Experts of a small language model: 14 layers, 80 SwiGLU neurons an expert.
Below are experts of layer 11 (counted from 0) of a mixture-of-experts language model. Rows are named router (the router's row for the expert), gate (a neuron's input weights, with its number), up (a neuron's input weights, with its number), down (a neuron's output weights, with its number) and show model dimensions 112-223. Each number is 500 + 25 x the weight over its row's rms, rounded and kept within 0 to 999. Numbers have three digits each.
After each expert's rows: "gets" lists some tokens that make up at least twice as much of what it gets as of all text. This comes from a sample of Wikipedia text that the model never trained on. Tokens count by the router's weight.

# expert 7
router:525537530533525497560468505541494494482468473466467527498471541499537522489522486511512468490470441463539497492482511506520485535479468518523478473484526484520529550479513504523498508451483541513509506516490470512462470525476482505497531525504540448523526490508534523505522487470505511526466473521510462498499512533485459458529482491521
gate0:482482524512542513485534495522499471510526479520549479487484494507475505526504541524489500469501516496536494485447477515484494535498487453481533476522492544519489480452529507502509498548523530530507493504479472498494519520519571512483491560474516491478486546538483489518567506513506457494492498537489506482486540466481523473502459512503
up0:492499474501514525439552516491489508530504511509513505538512496493469486526475496495510483510529492487525475478486486521495457498488516549513505516507496538449504509524524479506527487500512487472493478496481497509502494496517465505525502477542519552505519552463510527510517473499466533529482531507495508530488507475475502491490520510457
down0:528494513475468550484539538478475467489490439501472508511504479578497499515505469482523472472521465514524500513524513535486473510502551505506491565509515471516511514559507484504576545458496494495503524489536495522502487515484498488490524545465511508475480493517479485517477461510482476504477525503498469517546531472527482481460512502526
gets: "K", "M", "New ", "B", "T", "W"

# expert 21
router:476525473503476546571483531466497441463527503477463505516516478489457515476507520469492522528467478502487500477523496508521542507506509507504480444489515500547510482460512521536477528502531509551525521510482487486501489518479512533526521486521519528530548473438531451497455507497519541536538524548482478479492469543498490492456481486509
gate0:535536516510479524534497500498516484486497474459484519462463519479506487473437508494499492486518484500524506527511546513500486513479504456496502487513489484558566473462485483486522552472520499507524486550522528492578515503460476510495486479518542466506516483516517457435530464528487542503506518511548439479489499513475487513480491536519
up0:493486479488530488467517501514501524528506513532502500557537487519484541503558522460509510479475499494492510457502471499550507508471489517469487531482527467510453533518520500522523463528490502507488494468467476491448456484531494494478464562477456524507476527465510479534465520441470462487487487462489512515527545478536500496510522487481
down0:530528491462490460462489494519486507488520507496526564476483499501498500506487494542471490477553458511466510513497463485531489523530468473496506470488509503488435519526562537486487518518484472507506525478479556510489468496520515453517536488497499507499523467498466495530545468487478516493538459480492494459526502511467523495487495472485
gets: "| ", "°", "S", "|", "R", "P"

# expert 32
router:496517529547500507504456525493510474514502514503524478505503498481524502472501427551504500495473517468525483470497512486466522508469470489513487493479520519488461513488532464498503520488498499458499457501478501518526524496499486549504495512534461498479481507469502484496464455482534496455501456481468500508462476502514501519480464499491
gate0:508480497529510501527496533479467475485576517522495529502493527484476528527476497467508500535508500514511515433516454506481527540459501494514546512497464525472514504470486469501437544492464490509519505507541460478501542473522501537493469509509470499469505509488478479529494462484521445443507505494458501535481478491511482501506524463555
up0:508472531437519495454496508489530517533428499527495474497497471500568493482507528501489500465522493468434485535491529510506468455489501476492477532528518464507540498521472484516557474478491526512490483485462524516477472525521489474506508500481509487518487530515514531474509514541555540539493488482540509477526516504497506490512490531468
down0:487540509474466533492501479477499484459461523495520579461513494518437495497485496522521493501510462523476505481467510504506541548522520511481487482510525489473500473531509502508540478512460474496490532498476466489536489500501447465471475488509546495485508478502471529481541487490506512490539530500488492478535482497505509468488529479464
gets: "a", "i", "ia", "ra", ". ", "\n"

# expert 52
router:512472503443524484488486489476485515483525532534470498538546459517473475488550506500542482515489520475523515525536495520529542452540501530473505522487513508519509492494542522544525463473504503515486536524477501527476474504488541536536533474531509514488500518483506489486513466465519556511470460467478512450464470510475478516513510452487
gate0:476493440452491501543475490542513488530491521515474491512487479472487502491500518483466511535502508523495475521538486505526486536527481508491528512483492537494477481514521484501532523463484483540490563478483547510438507470568485496482470468513512502513471459502482478477525490511502491533506488475514495502438489529475461482510515442508
up0:487518507517472498496520519535483464475480543522544493477498494499454520468467483517501485503507523505521514496488488496428522481463507521504460500469469491480465482544522482488491514491511469468481485466514476504531460482500514520501458526540482515519503491529472504514525496530536475433492498507480493457501500506515538451463508525486
down0:536505470526472461510524498532521516537516510476555513489494531511492456491521538485474434538484490478476442496468480489433495524526465534504466485497495446487505454536472489511545489486510500470483470522496537504531485476508525523477484489502509487504487459507478503526495495497510471517518469533477482504478529516547480498500473499528
gets: "N", "n", "% ", "|", ") ", "population "

# expert 4
router:487549486493540481476508489472524484498535486545480487520483556480504478515529494484506544520537482507525516517543514517520476521539494528447487464486517558489507507494459512451448478499474537519512501528496517527525490484498506503553477472544505482494443531503529481495514525550477512515515502485510483480497494506489506478513483462484
gate0:514486526464533460522478517561501522578512532530479442469483474500488514525491531443483559529519478508495509489535503492530509448496498498515497536440478513542480469487505470494466495487506551498498483460504510516481478534513481510521484478521544549502504510493492524494501474477458486472485478555496476527472494445505491493473546511492
up0:476482534570490579495501470489549511469527488480518496511465486509510500465470458539519460510481500485484474485466445508483515531501477505497476470548499467491478566483498484500507507530465471552503522517489452496490493478494500510483492534491490485510516511527477453505520488477515508519518529482529475504532474484501500499527495503514
down0:504471492470487484537476441537532500507458509503527464495482484494498505512477468473519512472501538490521490531505516495474506559543498512503502505485522484495481500492481501455447472536559522513529480498472554512509527466493474544501472531550531468479479483538486474490531467529510511491505488488491520468501475506476522479500551539513
gets: "1 ", "2 ", "5 ", "4 ", "6 ", "3 "

# expert 34
router:546486504504502542539531520503506481482510477523490540451492520490500476484463532476511486499493486489550517480492486499524476496487517485519511517489524476489485549447529523532490478506490544489494543494485544452549529482515517529457494505513511471499495444473480516483505511474486476486524499496501531508512495496510495508505515486499
gate0:510465484505505486559514536464490523482465482444474527494500531486478473471458518494537500516508441526506536471511526503511491496525489511530499529528559528511479511474470489490504474472468494515510470518551520502503495472511492459473503536521524452450499490470508531460519544464529524575553484505446534503484535488477527479533497513443
up0:490501528504516542444507481525501483539519482512541477487533448459524560540515473558511495471500556491536519547510525475528496497510521497482498436481469484492537487487504503496522498476517518499497524475444498493497489532531526531495539482518501496515516515533517490559505469519471483435473496502546495471480499517532480517485527491531
down0:508506481521475451507491501509496491486517511554495477453514522469512460503475442521486494464522446475495480538454472476452518535523494495508574522501511525496501494504494494471457535462501437516475525508498487466509480486525495471492501518479520518509499493481489480512486496526505510510471478509496524500537462522474496540507512479471
gets: "was ", "is ", "ed ", "as ", "ing ", "were "

# expert 16
router:542472493539498484463508499478481485495443525472530495492471523522480529524475557507509514504483537541522528476481508490520483466533445467567472514485473474524481503533489544457510455509487510465479553513474538481491518509496475478553478477531512502518503513526535479522513475500491501514496490490493474496428496552480491495482457476514
gate0:468510545472501491485485490492498491470481491476503510451470509503452518500470510440519514507485477480468467492516498538490485491503477482503542498472462510451485492468468470474486476511486460491482528464472562534536486519467513510485480492533464544506521497496498535545472503475483511446456495504504503505468508497505496489548493511502
up0:457510549501538505507493470484477519509458500482505498489468526520469517472488520455490479455460440490477458504505498531508473500493484498540538475490486489511476488423501459512422434506518464490474517472476513524506530448480498517497462513554479499488478516500509544528516508489499467475516491515489492492490482514492500474510476498491
down0:503497508492500509519490472490462495521467507447509551516497514535519533484517473515465482499453501454478438533535449544531509505467509476518512465511488505502468515472488510540546494539499498486491497512511490523492497486499493505490479517481462531492473522418499484522458485478531556489494470520522556451466510544510477528493497503497
gets: "ar", "a ", "Al", "Ar", "U", "An"

# expert 59
router:534484497513485470465499495489571494516525559473507489487491462472491461477568528553498515504479471478490504491514521538476502481516489490481552504491472472489457515541522577512500544465509501487469476469517490521500517496454488439508518537534520536481554498493516447509504505469522508485521503495507541489499506446525475521506504493525
gate0:503522495583557502539512489524518494520519525492502495521502501477479484483550501528520468496520501507494521527469522483518514489475516518462512492505461514498515497535544522521477532498478525541548526519514510510506493476498477515518461504532500451513481492498516469482500494506485517465472480480499495531547500467451490549536459476513
up0:487513468482519518507491500515500487515508496460468482527501500517433474486496481484517478476528517508474529512458559468505545472492504502486508530523501511517506521487507466500515526463513483479528502485498470499499508485464473497492503427478527497517533465506531473492532493544489518517486514473490505480491475516532476528526469503484
down0:476486530489507526498543509505502477517495528442473541523501523510523521531540489523490503495466475478502537504479514481535520502511576467504540479488489512487524475503516475522456516477499493460521518474480515502492503456506516491517531483491509466492520519477497480493497510520489491515485522513495512509494477455504519481537504469503
gets: "t", "r", "c", "b", "m", "ag"

# expert 5
router:512495511520482521500544531496477504443481472499523453493491557520502533518495473471471496513504520488474500469474518517519502483483462458471495455522512520470505463487507521477481500493482496468522529518550506516530551526514474479492461522512529506520520529547488504514505516519539513518502517504473551506536480495508511493491532475529
gate0:498467474516468517522498473570468489510496501518507562516521462523487487535510510496437482448515506478525507454458442511518519479459473498507540501498502478489499484503482490497481467494473489468541465546467465505534540492497520491502470516469540514480490488518539511495500479481474515526515498522481575488500471470492488486497492509537
up0:563529543518485457496519512468516443479501507510493468476475472520522530555528472494491536468521472516482531495504539524512484514500513486525470470483470509510487503473548491507518479475528491525481494495532514506452448506489475507530475505481471470499493476472504508520485533485502532446485475514527463493510542482515448510490504472479
down0:502524533466511538484535452506492485485516509489510486483493508531496521462508537507511464493495480468495486499495510459483503503494484513520472515520465464502460513531539511494523465476493510459489555525470479521453491488430509514509444476528513510491487547475472486484518469498508472526472504492492504473510551520512479498485518498490
gets: "in ", "of ", "on ", "to ", "at ", "In "

# expert 35
router:517526509463502480494508505529503498444523493503497517469510479542533515495494497467537471507512516521517492469487483517529505476477496494466491479481441514560496482515521534489475518463532455477509558527481503511550497485491509529510515458520531517513498513445481517488519483540529493516507516489517479512473487484513518508464514506530
gate0:480524498504448508446507508532535504519520504523507458479487490476483476497479484509453478553483516477465462522492508498465506505506497466415495499525507493482542492483467481503524541484537490497471556494504505512492481491498481461550530511534534525540487479464542524509511471520462475483501544439540496511511498522523503536518471461499
up0:478536512490488497502437460515520503549535560500516469503528496518508482486473518516488504477544519496491528492464478488483502509537471497464467481521462513516495524521475488494479526494501527469473514509530488520486485453452534478492507486487509482470492501506510520534504488484449527453520526503502525502442486516489483528462565527515
down0:499510457493504524473493498468490502543513481501528457508501497508464501489483493462471491512468447531510487558520468515471518524490486456499515482516505489520557512480511516488504479501488513479552460501491496496463459459544501492515532482464498497497568501478532497502520541476501495494506540482513499458487551515496475531476470456530
gets: "of ", "for ", "with ", "by ", "to ", "and "

# expert 42
router:497505495481457507469520515542497535518488483477549505508482481482521512435519478516506532469478487470520512464469536482506515518540503441502474501526476557533484495534457479509505530524516464471498503471489494494449449525514498499519466468485488486504508494508505552470516531485554543500526517536492513488468526486508448530498497523504
gate0:487471542532512497457486507504476533458473500497525532504509534469466520462507528495483538479532505465533447523477541517496490495541455437499529451505492529520484470498461508485489517494537494490436490498523463503514505499491465465517521519509478470498477470475551508504504522486503514486574507516523551493498526505473474474513535512490
up0:522489486513499490523546506496522503430529508465457484485485479526516516488506494554518508523466467520533509520517476456493488488482488510503497523490508544504553499467525505488526480491505531496532510483471497497510529482534529501529484498491495482493525522520466562504468544486483524523480499531544522479462473517483492516480470536516
down0:530528505492490492477510495460489468498510474538478511524479491509492492472513495515514459495492491507480511510518491545474568490478497470526509502516534500481476496463489509523517464514506471511455537533514518448472486539516510537495546504469478548474492503501475488590494443498503479514497520503472465496488560511469538535480517524529
gets: "al", "rec", "comm", ")", "Al", " "

# expert 28
router:463472434531468492462508523477492522498515471507502489493543487507522539541510482483484495514496499511468513479546515488501529494525518532503528496504530493473461475522465458481497533469500472517496465472537474472528493532494534490509501498478453509480471522458512541477459553515527463499505456501549488513517510488501475467472525486511
gate0:481483496498438503483520481496524513506473459496495490515480523542486532512499500538478509521500507510483479494494541505502511490493547491528490455489568479474515485492498498505510527473470511481488504455497505487564557524519509526487517502490528551486452497524503505527472484511489471481479495513475503501515478499454532488532547513520
up0:489463499520430484526487469497523473506508502502471484531487484500507477515480508475480544472509485489479510507482519492493466460465494471456526500446525512526526543493522483443508549474460491468492499473494452474513477521470536501518500463492503554514513482555507511476518503532497496502486508502501505495482515510477486525496513477510
down0:478469484479497527505514526510501474508453503502528532538514505482534503517438527455478503487465530476535523459498535536482496484518480520527543490484466510489525453478477518516504502537515499479466450451514522508487515504438487531457516531518489511495510486521494481540515504497515485523493483498494496469516499485512474460501495483522
gets: "s", "es", "ers", "as", "is", "ts"

# expert 15
router:518476521530485476488494523514502488496492502516509521513472496491512462536507465516493469521499492499498543526505515528497506533467476468491495537497488495462463509528491486507539525506456450531506502489536533528460510496516501506508527492500502467507515473540470493507510485522487574514519520471511502473498518538432516489447468514465
gate0:485520495493477486468531510491487481470508504500510531500502482494530501523475498534519473492495457517495507550481585517512492515450512460547525492523485463462494490483467477465513498489483489488507494482508506515500481472511428518483492449526528535507516470501483496486495485527489547467530496529487525482509569485481523521524518516483
up0:481547544494469479454502500511502444488503479483479517519507449518525485472502487472483479504523476512559491502501514468465498529491501483493516506553507492442523513499522512465530521512478508513521505505501510511544502467530459489523504480512515489538509501493493491502518493567500499461483501507509474465479533493461472517494530509530
down0:499530505460508475537489521512488541462488510497558479521507493499500517527508487516504542454510491509517502486516521544511521494475470494517496470525497491480528478471517533492524502475493490507479476522523547521466526511533508496542529508471427500466480523470511491508497503484486486493438485504546519489477531508454548515477521506492
gets: "er", "th", "Th", "ter", "man", "6"